Weights of a small mixture-of-experts language model, trained from scratch on English Wikipedia: 5172 steps.
Below are experts of layer 3 (counted from 0) of a mixture-of-experts language model. Rows are named router (the router's row for the expert), up (a neuron's input weights, with its number) and show model dimensions 384-447. Each number is 500 + 50 x the weight over its row's rms, rounded and kept within 0 to 999. Numbers have three digits each.
After each expert's rows: a language model's description of what the expert responds to. This comes from a sample of Wikipedia text that the model never trained on.

# expert 1
router:466483448406503541481499498452461508435494467488516574511458400484550458442424482435502487471604469558477475483480554496449503483492440576516546456487470478558403477531448458551447506539412575
up0:487558479492446506486475551524532510415454502460345519522480583543465374528456492443543591538452518601474553538577429532495550531506511508400591422450510434433475491474484406385544528492456499
up1:448403539500437468565579498485568530492481509525510544506475490547513589533527515584465495458525438479531547524462568499541559560495475508535476507553531511543466521516511444560547538440514541
up2:478576422552564561526445494472522562589409507545476467540539503547438503469483525453477520449470517411449494556449488429449503501497537465402500456481500489383482549470587532486511467544501455
up3:545428432493502480539478584462572518486437576511492507518523519472611508558488502524473495483530455553541559592484568469561557448506508549475550486520458560570484449572553549534459530547519492
up4:554439461415484517515535408400488602517439485462567536514471423551436604495585554479532538426506581482563442475444538477467496581521516482449450418606451463520469551497502476496545448456534454
up5:492490474552568559474469459569378489454428460453442486461492533404494433587480466503486460458503537595480473426499422511553501499451448519407523538474428452432497501360518546519496487512455506
up6:456580628555494518492539503511584449501540440471445544572434491502438510518457510547480531517535552544588572543517560513562541519426582470522560443637552523520437461521458453463506494539552510
up7:437424513558403534482493512481511453492486541473529546538532472471575538477518559502480483503462505535495482522484601510623496434477505440534462549485485499488444444576464432445477486435580457
up8:470460526482471531607439507663566462479517452486509537504577424515497472478493445405494456512504532452485496495549433498485487475491452492582446579556531503513546553494434487585431495533564448
up9:436472572515440468499538395538457521511586480474476577423387416528464494480476503534520488493479515528542427503560433482473475512489464522491441485470493412498512516532477474459578513424543501
up10:533471458438588473505441503467514533423463522429598544505536453474611562496514576468458530501494515487479471516447500525551439500490487525542502439557359542566597482504535561561444418507516494
up11:515623560469455444502408557508560538471442456444483509593533480557532512459452543495486589506501549463472502555506530529464506532531468459532548527511524588421602577474551446436545528552447456
up12:510478437541519473485532515508464439558518525536561481533459547487595571476512628534454470615540569502488540455442547545568455484521553385589441518464462551543450466556502462586533502477582467
up13:509374453487510498456514530399469516524389448466490470501485545490589476524499522511534482483487526526514471589400542515578502503527471501469487539518519469536434382544533516496487451427499561
up14:532604483506552478475427445517491529478486506438526472566457503519541502531498504578455478528482476532441583473501510498493459563571458521503472489410519462387442457453456542467477472465472562
up15:549543425466488481522469505514493531454457482445479508451515608487511509567550519465466475493481456563463379456510464576577514502459484579410510580411449422431471528526564573443514456497462522
up16:524561527480524523495521542542552425543512497444455566553504480519501445537450431515427441462465499558480561457450437488380503503556415590422466571563461535483531416510550582415539461593441538
up17:545498407507469480519528429415524589503483598492470532518440435594478552508518443497525515483502504563522422516581482541442580537580446504473447333569530507532440532556477549440580552543576493
up18:486569487524496453400385427539409508619547529589566464519494531439537487536535542416466490461557501520485567499521455463495463483514560524521485534426468555437568533442523513607380514482523447
up19:490543530522476487500414576532573515455517415579519549453568526516606507522500510503480558541552524528456401557436478577512525531473459484561505601469594506529533462490581467513540564463453477
up20:470559482567530505501498499521450472501535475453471513538475549533460490443416456504482548472449533533538618434542500495467510537521451503518488498470511553514474476436573457452547577548453473
up21:546631582520417472463447534606517493541558489402406576493511456540444424439464509501484583523457536507410526565546439576418404455503438522485464528486511529469587541473509472391569590536489551
up22:450490565572482501475498469595526531507497438436344556460460435513401447536423469504468506497446483522476532523548438467480536440420437555410514511527537510458499632454467469481610544522417607
up23:471605602562434461429404469674525452502504456503459563478533536524463445502455424427528582535502576581454441480577414504459506561516527528482568519442519472404544507463464421459483563519457473
Table cells and dates. Short cells in sports or statistics tables (digits, positions like MF) and "surface"/"date" after "by" or "to", e.g. Finals by surface.

# expert 13
router:456531479422540569460574519452491532447505510417415557511483422493549479401437412484514513426609482464460473533446559506473561435494481575493586561393539461506440503504472425508501548515459570
up6:458443550485488400517451397465568511456442487504420419588511462572545515473482458486483498437547526503427463558484519533515571478490448444522585572449528485489520466501510469465442540485528514
up7:465458495452480421553532511493470507543519505464452417485567485495462465510534428584508486485454470511453503476572553509556452566465586527384492474516506507434451444469545389517541556510582499
up8:430517484502467535422471456508527450571566490484475475521536506430435490486517511464536513499488499536477527467632519444530501502529470600494544407520514485467482625467626479496468529495487470
up9:500384513445469412425501425448517474463492479525561406516473396508508558474476547562534520585519456543523471439544598471473512485501536500461512503535440555459469472445585476558500517524513511
up10:539514518531510580452457464544436591575509481452449498483475567422452513550525541477511576506439515484486517444571497477534413506483523567452528460542550507505429531451654543468499483609562465
up11:518448444491455451409499482556517485494516526554562491476450513446550429523528500516453536512464491503573547543573462441420530487474504510534344428546414532452449476429557563538530452481461558
up12:555493483464533477414525490503609448437498519601578606543477483487625449460508489493526475443494556460550544594512480513502510498575455436505423465469510580494480537430544473572479462430463539
up13:526492462524495548384515501539500495470576492529494533573502565385551434597538503520491519393497603566548502483527440474453556505476524511525363464593497548443495576500484502548486538563460522
up14:503445465513444455415433424479524507496549499565500418505507501438595515467535475489551556475515525492512497577556483489562478514478557495537473510458506593415400543441625516547450512532460479
up15:527510476486489458443495501491558469515516504360529566479489455451372546549484528460471528512529500525461441489446487417530537512461459497525588433530465446525452501525573502532477461560517565
up16:463537439514525565437486406463470471399533475532479515580502525439398444494500540542506412401509562506554390517459449525496529458485491424547520462477481545480574568584394423502491503491513540
up17:447525534513455524571503536551510521502520471554489566495523585528435423480480575475569516556472470493437551477439477494424431491491469446553501516550466474452535480489554419511445466373466500
up18:413482507457474490478488489495584500467494508537532511471474478536489457593529483432507509552467504607411479553430535471477484553533500561517453518607505521539453413428548606540507456538516520
up19:482525547503491515461552540514482535543509466448468502532528505402487537520486587511501554500485430509362464463497608455555540606506477592499464428563461512492507542595532562492432524511427484
up20:487546547491537467596556527465504541443442432508586460633523480460508466495570440534571468452499457483514439516422473555562513412414503427568536472467523495449561489578383460502462587548456503
up21:423498477477539529439514498461466500512558461551556570477487490476599452493562488527506429460474368458441426594530468548592538470507446486492474490476501535409519532507446504520456485556561495
up22:486494588466505519491524451546519575414478527582532471518488546534474516470518492490512522466542512504502557489474524515590492482471567425530528429431537511574491496600450443520521504504455528
up23:471512463522470544481472471447513580553469473496459551537485580508504443465505523512532545404549473411528503550585481432509483454526529418523551456536476506460554589529497452475471427429411499
up24:437473502457452449561474477500518427508546489546469530560534478608557546403503536489534524518519433482443469565494456493544414418579482436517495527418500509479470440474495464506423548436454462
up25:490550525537455500514448442503458583590423543510516501535563533512495442481419481468492539432524540463546528452608518518460405495478559545453471545551533489498543468453628570480473455542521488
up26:542505567502535452531448492478521448553603512566493451533559517462503512423438501500487492531546356499406534486565517494500472517404560487545411456465486529532429498460489522498448440557458532
up27:553439571454537523478470422513514537483526533576567429626469563468491512402539478489505482496554571448573433462466534474591569486498530417553500472468534523488470474568429491503466454394452520
up28:540531482546507554394445532528498519489557493612498532406524513485614488484402450426571546503482430499453516559601491486478418460421473569471483481459484550446450544413591513511443441537494482
up29:447522436536493540452502501577444495529556508499511503439482566465505506507542455459540491519472478539463546501542447453495513514428505605461543480539472477485367512455531540510531482541499552
Coordinates and abbreviations. Decimal digit groups in latitude/longitude coordinates and letters inside dotted abbreviations or initials, e.g. 44.166, U.S., i.e., W.H.

# expert 6
router:440422407396520529385544546446501443486488551508444489543496394563562571424434495475469510545561489506448517489417556488487512503495546501541517506509530531472434485523470363481544524471498639
up6:521491506567447455522511523610487574507536453468526462516554442475462482476425515474427361516468511478512496501493486547550431437547551464466563502475453469488473534610480558531515454522496565
up7:542576443448479563496479419506422487490550524573510390434602541516545426567512487489431537450473478507426451462487546475443468438564441507482499412520424454540503374542552546530458546522501513
up8:522610455473385478468547518508461446459488550471487517515444487520575519586609466517521475468517402465600480485473472426440504499374456546533577468447476514586483694548400466477482517547497470
up9:439545490480524567507583372473496411553534503425530528473419416414507514496526502537538514477500447502461487429552590508568505548535482447593592476450457566559500494560404515551463554579495493
up10:509586510412473605491473420437546528470538483516491550490515422507465529529510470457512481397531503582421510482481496624436487492485368641539472436508561519486467460398492482511529499572478494
up11:480431570496482486495387477480530583549478443490489447535538522473468561423521508509383529446432534500459500515506562521507560513609483467504523570513492497476608491483537431348586542538488511
up12:458520515508521448480498475470462503448431487484474534445535496426561535513487459429440455575536598568554385475413448539454396446434546554454439530515458521496443514486575497427524506522511547
up13:515595466406512534485523483574491501529438536456520457522448463490487422511548537491579441475487542484497529551516563484560523461521576522491592534389522479527471356553476450448457486555433557
up14:502554413563586389512486564564535572432576539444494540469453396469429497446472530495565506442484369394426528494430521551582509595443484577534457485544544448465416529509536449512512545472531589
up15:540526529464469468535485554466546490549451441543491530428491436552449507498548445478471506506506630441579439489471559532477472491487503478524499504582645483458525518518582519493487495528468484
up16:448520456565420543464513420553511445521517447540520559454474524470476360539499523471559490445512551445387428490537552475595428493615481471636563438492537545527495475546487410476462517611514468
up17:515598454492488528519494531507452471480469612539552524484516433470464454604563463549355440513535499410444432560430565542594537505470467485517504547628615468474467443435498504538525485539515568
up18:536555585544432562495537502476639493619484476522459542495429505578430505544557431501494460469511521430609475514481590496538527558424501499492465546519538462517478471521446559413476466451460499
up19:546488496572477474497538449521505464514517384521483508506460470496496479472457497497577494516515566420470493488496597433518485567565481522576496556543593470493527532445509628512535554396476453
up20:538529455425504438552487680450519454500543516477521505527476454555515513426502432524611503502524501452443440462507600425495517481543489467580519513571494490511517485589451456519570502383573442
up21:542543452571459432510525524437590420501523544460459463530416488470454517495494506477546603497539411442459520477493507463482520467513492586546571578500463440505482648536449508528568507435557460
up22:486516484517589484469476504536593574498540518576509521513452502451446518444578493544541507514460494533514487611499524553419523546593476508462452510471585500471484411540467493487485426479480539
up23:502476533588482444557495493465394660542460551478496475499550531519446440515434517471530615525466406513495511522566485420524506454490498415543632511526540512490531459637466579505340475505486487
up24:533422497493512516572471557496376542512487463547543518513537429577461466486456505482417546527487539528452495566557587456504505545457498472495580461576495523492498570453523550514497499525516504
up25:609561528481467489492447403508500462531560536439497485455545540544529505523524568545559504520499506513449438437492495537576488577481479536518503461554481569501550522530530550611604535528453523
up26:529510420515493439578445588508521512522489540560528600468447523538511521591502493527520508564477443515560486512555555452603519543535383471467508439581491531528506518457614481501521461501532531
up27:490554485489475498516488484438421449434466457453450435420491519631521548500447470491461437470433528483532460524577510455525508534454543490593471494522456458572551624511559460485606520539458513
up28:494480517465563548503541461459576507539472567552454476561485554345464532416472459494461451425487511510567479531411538546472474430487555584420446436452522464516449544457418577426431504535452465
up29:490476510475562547454558518495482538503530533493407516576481498474525443548473648584458471496482468542594613459539509521555617520525543477479470450489464525467542538491402470522511529473491468
Nouns after prepositions. Nouns after the, in or on in phrases like on the way, in the period, the river, plus subordinators like because, where, when.

# expert 12
router:450519485412526483480542505493495548431437466433517537529475423500546410491444504473477507480565483486463522507459563446472533499502500482555548484529494473499462435449476502505522543512477664
up6:626543486445515492450530561541511440472557459562481512497457435447559527460494506535504527483522490525459416588435479475482433479515567556497397485483543556513488423525476553516504488445429558
up7:443535540553497384498477472439411446520415456433524544490534470518543457469426453410551472521517435548509538480452608506516570504426526484458518398531466471520523455408500516577438523548577509
up8:411480586490570540399489499550490550512454393489462495512514498508531492512507428484519503543476481505468447498514477480505413514456490548520506511489514469470462429449434577541508539480517491
up9:541530510468510508511514500427527477490532457486568564513506429417493509367537410508512460533452505598461379441498504426461460544439492552460487528490471479471576333427523619522556534408411484
up10:610504504499418520568544446479510470561515530430501526514524473479447491516473556395498501471539477476490464496480544467537434484557528592505466408469529410559506383450492507503512510457539564
up11:576494517494462485533533461483448535541447471493534551592498406516544541501509440519514512582502516531446384545518540515526501524533486568496515583508485527441536508514481430480574461431512609
up12:593436479522402493453455497440520476509568496554404600536453448518480467497536493506504481600539531548485417483509458539585520489503545523493510600502539526529455546505570481546575557531513511
up13:442438512561406530456495512494477514462443459468430550511529508478621537494487379465483581490462390531611542489496550461565451496508568452466454509534578523620355511523482534489418511579495468
up14:500423524417492436510490386439490490530429453534534611524454542518613533419585494472477493477468593532459509476436498588503525491438537541502486511559471514534565493437463481530564480376418472
up15:548456534478493454526552422522389490513431405426473548549493500518501509534448536521493592459488485524481481533456523535550552548525486589515496523458558534428414526494576466526501481517474515
up16:432457509585522608471416482530420430419479543475435598462490439523476557575547417482569505486488601417535509471477388546530476519681506461486449507388543488495454552601421441504460527502630481
up17:571580554497524472555529558548486506472548377395491416514503447453502511466450450515550554458542442535522440480434534435452429509484460611503517410487510475478468467495538556486494512520438523
up18:582457501534491491479435475433590537504460453398502480532482438581573472587545466534511454482523613510458465462492484443568520523621495502456540530570536514440508510456424475424511484429471560
up19:495513550523543496549541441587508566508497440407522383501577570495442483537397498462507544439511485460529518517444541476520512618530526525527570416450464497478454529487488536464458481494508522
up20:510489489491404524461462498507526529538462513563479605558473494541569595521584421477490515548524555554501481507522534561524488409545534561496517602500611467513443579556509440514542520514531424
up21:495598494574521454502417446570449478507492427463513395518539539512516403475406564494529478419483538444481504590515518505466540455530513468547558448520509446540503424512528507584455460549523439
up22:506457500518416513401434485554441493539522466598446490479408431584565468582502540596501582462489552523488424512594499409564449471466516454449473543564623439559484487485508477513444507532457469
up23:462508450463478497529535480443520430523476500559445487545476509439496511494526544422459481494509484509471580491525474460580583535466506528533446573553570505464455521508464428500534452515520496
up24:569501486484498527536577527414556454448575510522463457581491474431424554511515513521520570421552476527500434469515523461445479523538557545522451489449530408552456514531545574505541484577504479
up25:543446471523483475460494489393472484473494519586463501531462413538535510530584483542502495402505526523497481499573400450507535503516512548503530586538567521454471578499523396476566457493454514
up26:516427564499527453490560544489521545573477508410461463453500541455493493528512539506501583391497495497490479498443527416492458480476461494506450456576594420559505489436546562403480458490498433
up27:503543495467493561572556521488516583478578512487501473551576500517457538505451508474592573425501487517493544442495543511525536499569548552471478498410433514502477452626472488493476487596486487
up28:434518572440504499510462534504467481466424455497512475462531508463515555458548529542630570501530487564493474579442482576430501509530493485538493474452457525494486555535534555532540525529487398
up29:486543598509478465416485550482517530530468530469429488473480507514517477541485505488539485539511433477558543532448499530477467488478464467489526525565475535551393443526468542539488518443562585
Sports results tables. Cells, pipes and name pieces in medal and results tables, such as | separators, 1st, kg, W | L, athletes' name endings.

# expert 15
router:448514379451455491518518494459456530393475480455465576491479458506515453400431470451526518515582474462510521491419558606504549489458518544539547544462479475575451536477497460437454544507471615
up6:516582514553481396518566606425575502524422516508484454519420649559550496547498439625512579499457617501553514545485474558575503509482500488511511578511545481529508500558493553502443547532436491
up7:539602549560509545468436488507532486630498526599469444461483443529504505457435432517514393462511472443476540529527483463483483407566576505488511524458545450543456557471490475459468500501437465
up8:458439558510519449514412493465448455572524461555519504490449414349477388441453479474462484429510374489489489485481623447488446551509506528535615486529457429501486497460539506525534409475518577
up9:456496618515517519512463594582478519503519553428515549444594547481368608548572515520496499455473488460444344489511599473467470537473513448538531495491512439485446574567471523505461450531479484
up10:485377520540545517575549496531462515497502381460493499482519471429489534518599455463468475541451438484487543434531524505498493555415543498547575483475473447433564405515533494627575530501541492
up11:534445562530596625393518490547485526465513484465428506558552486588503534492476537467416481522491564472515440491467497531487510366443494485456465471541539497459493392544473503429467547508460534
up12:471546396488473485534505492527542563509516473592476512532462572426528430486571426497485474512477487492470488500553570490510530543480505465598547504449440535511459526408541543450500530533501496
up13:430459477524515558471401445472474497494454464542399501497446480481523442498584465456463459531453507424479533511391500515424461412485515578391587462567544497484511457535549547536527482546473539
up14:549639420464426589491628465624515548531647463454499513523559486501465541485573475501525617565498463507554496521491416553467550457467456508482519565501429554532537545450558503428544488523492483
up15:434468406517489501538505471383469473501441438446508479495481407528528455557453664430509511439479494578493558458634483508491518530486496508475453450475507513438677538483501496470568496483442450
up16:493537460446452518519555548508542483525532513529458530468503527561537513572566391510491438530511489474559515517587538525473539543460526434423469473507541534528490559478572492520471487570440466
up17:438491485504474448506550527454505463408537470446499526400520501464527535501440435495455397486498392509492524519500508474486499674490512446590564512598496478441520428477529567530547505517531513
up18:410469491517411522489494509560522545525518508461523501531500513500497432425576524488532526444469409534466510483480546457512451498457479448547529470368523442509521554477501545553429466525552505
up19:507579550449502403432652524431542464498514506530482417466458417448435423531567545509448498516543425495533468525591539496492500669566440445479469587533559575535500474434514543553524517541470461
up20:510525553490466476513618500453466498468475464439404419556475565471503451515514450659555555490515511544513484526518494513531516527479498509372481497464583531548431564456453522361574534470497524
up21:492530459466521596534547553522416539453512429562495527491536432435497478431468504462458483571571446484581542416446556579438606473510408505481492587496437450501423563461446419494442437538456412
up22:443412499434468497458541537595571439529629509474549552438506541480502438468480504500432461494468405464537442537452548413520478537497462483484477478542458463494513540548480605555544486526535452
up23:434477544482487494379573516492516460503592507556525528454510380453428448551472504536447451425502419534479415549494529408447455485482497459428477525506534400532470490516475519570571456540491494
up24:502558467474501585546517534528409518424504428557523542466565478463477513390445472422468529573600435469572551395445544603440598477516407515479515584460436447512449553475449423478397434534476417
up25:505480457567477424516488500344519591463446584529554305556498539536471561530512457465589582494558558577467630513523506526515505520530521462461403480497500506506569515468583472507541497534495463
up26:463428508481504512454482558542526496557480530395418449521492472434474537581481427563458418471490580517502433531446508492474502432546506507478460473598510523475520478539473482414496489535486499
up27:498412532461524511497402497341520503493424580537488552528508512470364629472552474459474581443511502440476573472417537543472503469499495520573588506573446590478515472458474495546432537522489495
up28:604439550514638463532513637489545508609489533522392435464509531509403478481524496487497527485523485471556455524577560458525442564595436505508498484492608432493521545520543470506489478522446447
up29:542582513536423541510382427501546503490470489505461498438557523476547507507554526446436463517492460466467466495462508480450518531452493541497557489494513552482490439410473508543454493558447511
Verb-phrase continuations. Words right after was/were/is in narrative prose, such as being, having, notably, moved, plus function words like the, he, and line breaks.

# expert 11
router:526421443382544545466559465508479424452482441507458532496440504463537424425440465435539482493626497459536503510426542508467518421493529550536551507496527418535481536513438461531526565450416555
up0:454485529553441428468531492424514519469534510455469485443467477494479558395420484439595476537428493460468545556503542387438469449471382560496518440472583414563494505495516440497526425457529500
up1:447524502446477522524514529609463478456511436480516450509601516622502501455499561535499536402502505545511494524392592505535504545415551440543496483497552541519518562533543401530564466470499472
up2:425566451534417569463435400537486477515459494444520419510591371525533506495554479499387516478452420484438534473481505538573463499449498448538676504552451536476532570488511492553496439514583528
up3:466505465527493425608483567514565520502453496496440587538583494511459453519527565532496527513516509415512527523515487535543452482455485495508484521426547525540518521446534568385450488520503490
up4:429569544517465456534543654483497518536577427461511538530486540513519446507530476463540543550466477488574421464542531523505548554481455531518420575431482440515409456502504514525516482595501484
up5:570527597495499425607465648476538501461480463504479577469485499554493451531491482468547561440481490535477470509417504505427586546618414511462452472465423553492541434559433494457567540492539455
up6:519524458503503555501551530560580563513487575475452468441487494549438444453445524575521573468601482520382372506508512357543380552489457528462491527496443469503483498495468529450527585479512587
up7:382456538436486507462489467497502477497519506485472515471413492532582500486400524399537440563481521552434570539516527405432540378506538446584561543549555444421479472421432512484479405474576475
up8:446538520509405436494606502467441434504558527527537436452455474565464583462547495620568509473431520574463518539406455601499468458532537489444448452626530470487484493579488463502475364450550491
up9:528560384520547400512506572506510482542632506442479534499518556549413505483516513527563605456468491490513575469483519494446543510496500615471421376442500512510479460556485491523457470533494458
up10:561510514570469494503529408522475504482472557429484497517476427610516535516429535574535566532466517497446487622541469440462520495462443544437418473458534457504499546529466482546546617374543476
up11:483456500511441358467540504363466554501600477466573497581491500497437488543537501488546541490495478519573568579464511520423356459501502571449429477519575512491440511529521528560471500421508447
up12:480545554464502512563559611500438455532525413496456431488505572585421459500429641527489574507458537463573380502449425554487540572452413512435479463421390477555497502519542511458545553479372505
up13:532576573395484421501505562487445531422484421447456531539512589492510445474508457515523507485485480489501521503464481489528517534527537549442499468451470595497562543533450437498483438534478419
up14:560481440492453407471520547438542532530511542453503497492551537606568443445441496481523512480441413384476597496413517437462510504428458460482442481445493582494529435535460564567415497443523523
up15:444466504519474429477396452436391577499530516484500555583487494552530502514522488461570554537561397478470526421476527461410383493464360569455392450465502472540555521523522561460517491532504512
up16:503531471516494435412541390519533533555527563451504451570386471382464586486449466538434492523532397483556524621420462452481383490529516540529503554447531467502458512548526471395511662491523509
up17:420484435445458452502433471512442492563492464435509470451502484553436596442412486458594484498386461405485430555503546504424492466522480496539573543525456430541448532508489563430499426442555525
up18:510442492451466496495438525456546446521371556553465405534483487553486450525494427514454469498504403532445524496475502508541523552508447382566518641509538467462480445466385557515464623518550468
up19:437531513496484489432599588527506418546522515585501495458472501458466525489492506564464460502433560487473490450464415562505511514459461501475470502488400514434440459513475520401493567491506471
up20:626425542491478457455470539474477485562448465454459460456428460431485510556413500515485490479425501489453493525535441426475475518569498587555556470542441386461423536500447502478559447449557584
up21:570533424535524534431538469527352550528443498530579495496390527529604491468455508489507408454410499449538514507492497560424494479570477566532454603464536519482511495481494544484568520439485408
up22:351504484516446414457464476476497504461595561403459594477454506435456558522442448404589487503500441456417601577469493453366522468458482514515523493464523438566519552480450411559485446507566522
up23:500574534502509508484600489501507640522583512470498531555546420449457524607492497608525614427518517505621522530511486439559472572427470543443444405567546472564584498515483493423456506538486592
Abstract head nouns. Whole nouns, often abstract or institutional, that head a phrase before of/and/for, e.g. interpretation, generation, services, Committee.

# expert 5
router:508495416466529548381475514471504442379499506482459533475498460510482468400462520473553498459536385479500551480469597522507499478528496586599467495452496426528448441526455373543418519484552621
up6:539524475516497601519491475447477520482512495524488413591441489376578571518521597542536500550485526491556510379441501483570504515510425509498500567497496567482570487557478552438530511416484487
up7:482515461450515521445567547475449410409554457495476517408427558462512402428579529465516426530495451441531456537461562304481494479598543482449499481486516566483484655501553543518462520515441461
up8:587565538456484476472642576517431433460585481439523466445472366396496535446514536588499510414513436421525537552461450416525411622516547548506514407470559490566570553505574481449413464431491482
up9:489509491546436520452458479574465480497465506542536505448544513552581491465506506556474469499533503494449388559429508434532480477472618508501468492461494523500476457431507509481501496528504445
up10:502638504431535505392493480531525501500379513504413441489476448507438469471562594508495565426513514488520605479532536463578466540609445489583511521434550560599450427389431497402560468498389514
up11:539511567448412527471533532499569527491594532508426416506431566539473429413644504452436518499486437506507526455450570465500464466486409531535484512482580613481498521454495545434466546503449552
up12:487539496538572490463489508533572384559570459504506611507485531563475415527553540526548512586500614408534410553506586472530564489568502452433399502444537476460479546415504487527512534553418516
up13:548608545406495508458462501545494417549470569489537506459601507527391505520477514496435574514523419366529520465550507406488471497556444548494574542425504587548578578457565543528438460501447546
up14:493533488459443576543454605465500587469410493469568404528537512542551456430511565512417469455476532474490420456506448541497506478449486555518544487611448430409437484534597524503659450488552450
up15:560560433492466433446510485594519517617541518481493471513537520383590483534523522557528538493491555489547545491578414509418492490566479448403457524499589603545421497505568580524545479526449502
up16:540485529411408436506485508460510525530499573501501398522441539472562521432503592577415479549446479514474688473529478546477507448488510451535479557506541531496552495569542529482474486497566435
up17:458518492489499572519545552456503476517565510642492437543449554467563585526535503414501524484455494487533532506555580513612464422575490485395487476528534469501490546542572515517533433527479491
up18:464506483566499502517441479518507540500493475483516578530574426522471589487515468432445415538518499539487515463504475479495566470500542463458587494515564439481430510541518529609512483538516478
up19:456565487462503479482499489515530506560543552481480414553578540522503437530619492428503528478450515519543568504538523419481532438555527448446555466517607489501516554495559484477446433468520540
up20:610532512419448485469449461569540547486462486468502484511493544555434587484458516473389361523498465617420457549555523404554487489530491518514545520481512519598504480488525567459532460558515514
up21:535458572502564550491535475435484582433523545543585561546422459488461422412452572552411509456506496508531517474447536586568521516484513504475452490500479551469536545533495525558572516483487494
up22:519577502482545516426493470586470563507489511464552501553398500541518488438542530516411461437491401541492461517515493481604476551465383626532495544487424582537556494470513497552519521501475499
up23:453497388505457475518468583475461558522536479511512441432554599563560535595550492512541570507459568443437521513554528440595499427551450436537523604449552517534438473520492510566527502492500448
up24:566563577484441556515624460545534476526529469521469491574488390504433453441492531513479504492505395549413487424529590442530490538501542442486519510561524489449505629464522466540535513410451519
up25:579474442457507553451484487400445448460481439493494519556444455483462400460469483488588516515479416450489516470457508490518532554571472489504438540509479447431510556483469472470509498439477476
up26:497512520485461476600518535503535501554511405509474593532411460422443591532462507473438450531487416492584462423542596481574503512458483497427510494566385408541558549537570539502517541509477555
up27:455504455536622470474371523445498552557511481504418619529453327429477492512471561553531601416497512465560584500501464547428524519450495505417473442494539481513534517583517524486504458511430486
up28:627501572453520429472500499457556506476464491472428443552440547562441483451509565528481611427499486511531615494498500528520502561465441452502535531387550522535545475477489492471505496491524623
up29:533506497539448485491538503436537477481567544571541509524407435494564527484576495486478526460518534459480538559467480540517457485593432508543399571504501481461537520507484485384497537439505540
Table separators, "as" phrases. Markdown table divider rows, closing brackets, line breaks and punctuation, plus words after "as", e.g. as long as, as many.

# expert 10
router:424489476454459494439563478456465489442487543491525526499587402462551448442502443478475511463600492573475429509509547537519538412470477460491499520496534579442443501466473445463445543510458567
up6:503533494521483568447536465518651470541539555433454582532492479542477476519496533480520537454448508503478521686565548516522670537572546495531558483429509543498523526498480620451525463442495543
up7:476532454608449445553513573566539536466451420432550607460552583514491542545585519528469423511461499535531576457514616620388565499463484517527631601412487497509503492513554476579540468543403577
up8:476526500506461502475488510473508500592485491518490437478526507474434449473476475417486523461496555538514458424487562453465488539510511495521548594415478550525487447518482572367504534482520544
up9:516463518544543478453528540479459578462517524576589513467504475446429425519488528476417539523515419467572454467422465564533533519520460622413511520548473465590486471579474546412599487557455550
up10:426522488480480594434456549638509554572445547581477463482471487440521506472508580518403496515478467516409572392558552488498461553508455598516510599464475543572478544499606476420479583476456519
up11:450561560506512495464538443496445524462526426525432458520580542581537394406417426432467518535567582393461557461444529516458634467496466511486475483538480528531441492498460490480500505457480584
up12:631478499545469495592539445573421490518493565538468507505553455408539439404411498419563518515542493490403482588430514512543514522596485547508439359531486485511445508493453480392489479512443548
up13:494544524526539531532489529559470586524482538560517555501511390519460500417558510544451407415495532431580606511469503495490485373514539534518446532494532525646472561536502519465543491509464439
up14:522526485482509512535439535604500535501476453475446464446504454420457490485575559533523592406464468536446504477480464518487406513600453553477549510397537569527441466600482500570506555511461517
up15:533459588474474539543469483511545476379474494544580589494492413549433390468505385465527455479480513516435438462528426548519543448582499475512533475437522431482417462555415492482447532477460539
up16:497555478491562501476376512489492519493498412565462506514511520464522471576542533472581461405601484492447544449586528455471440537469416476579600584481608485513497522523518510361546504446447616
up17:463479508466585506576310410461447450542547529481449555533482521517448554466465564550509452447480450469495559517475491457538489462451535488482584443493528499561466503466514495578518515480464480
up18:424627503443341468454437494524378591465485518445466433388472465451504492506540399510528484508487516489612511546499515413550499495477459456517515587449478405489524553570499516482494509478500568
up19:398495484484442501498573572428545492372619502619535455477455572510454497522472436458409508477504543418427469455407536458468424549522461487428468580546537478567550403527515458520464543543532546
up20:568514459504466493564490510437454531541471437436479522443536427554448486526583501511547488438502510478479518551547473448418446509438538455582496517515586487492441506426604497580526511521533580
up21:465424553552569417513488542484536504567451439466459536451499469532497491507501492418457430443461518500544506476514537521544521492498515530551544494511526535530445579470587538599570493454516523
up22:524424480409504528596532512506504576481433510445395423493554546465504569469466512491470565507482580492504574459405587467450532557464487599551481460528341471498512444502535534461425525480508526
up23:464472460469560451562441563466481474524505490474403493443479465378545506500572565442537531437480506464454541549568548545465526509496494535469546457429542571484435531459485463567424545542503468
up24:462574435433543412485474580490528527446541465427494518442509582469448474456528621524467514429522466492483616468504543587461513491448544564442520514419483524551468486504476510553520532481405513
up25:514587447481418406516500484570495498593499436496491472578634521527521437484555460492491564522528610493515451507500530474536636464577512534577503426495552510520447394502487495444554456447507486
up26:542517494473329457549467413441542620604458538546512585550471496516574404497503535545452510562440475555408422527512508493517597502477476483572591502531509473468563540466500475531633428406539449
up27:551529440422455489427507615587515668559430525434451472509503426485516509516472523521573520551493568439424538525534512493497432457584543498518506535476534458467501526490528477429538514474451510
up28:452499488481427418508428495479496484517490477430445580445480464461448539531460404505473436403477515532509532579546479471417539484413551458570571557463497505436528588508458490524558478515574481
up29:553497432461457469466462515498466523543448500480469612512500501513560512507492444559525509519498504539434550552495539587525591587491478497468455597537574506541493495464454537476539606354408564
Words after articles. Nouns and quantity words right after a or an, often followed by of, such as number, period, few, single, range, style.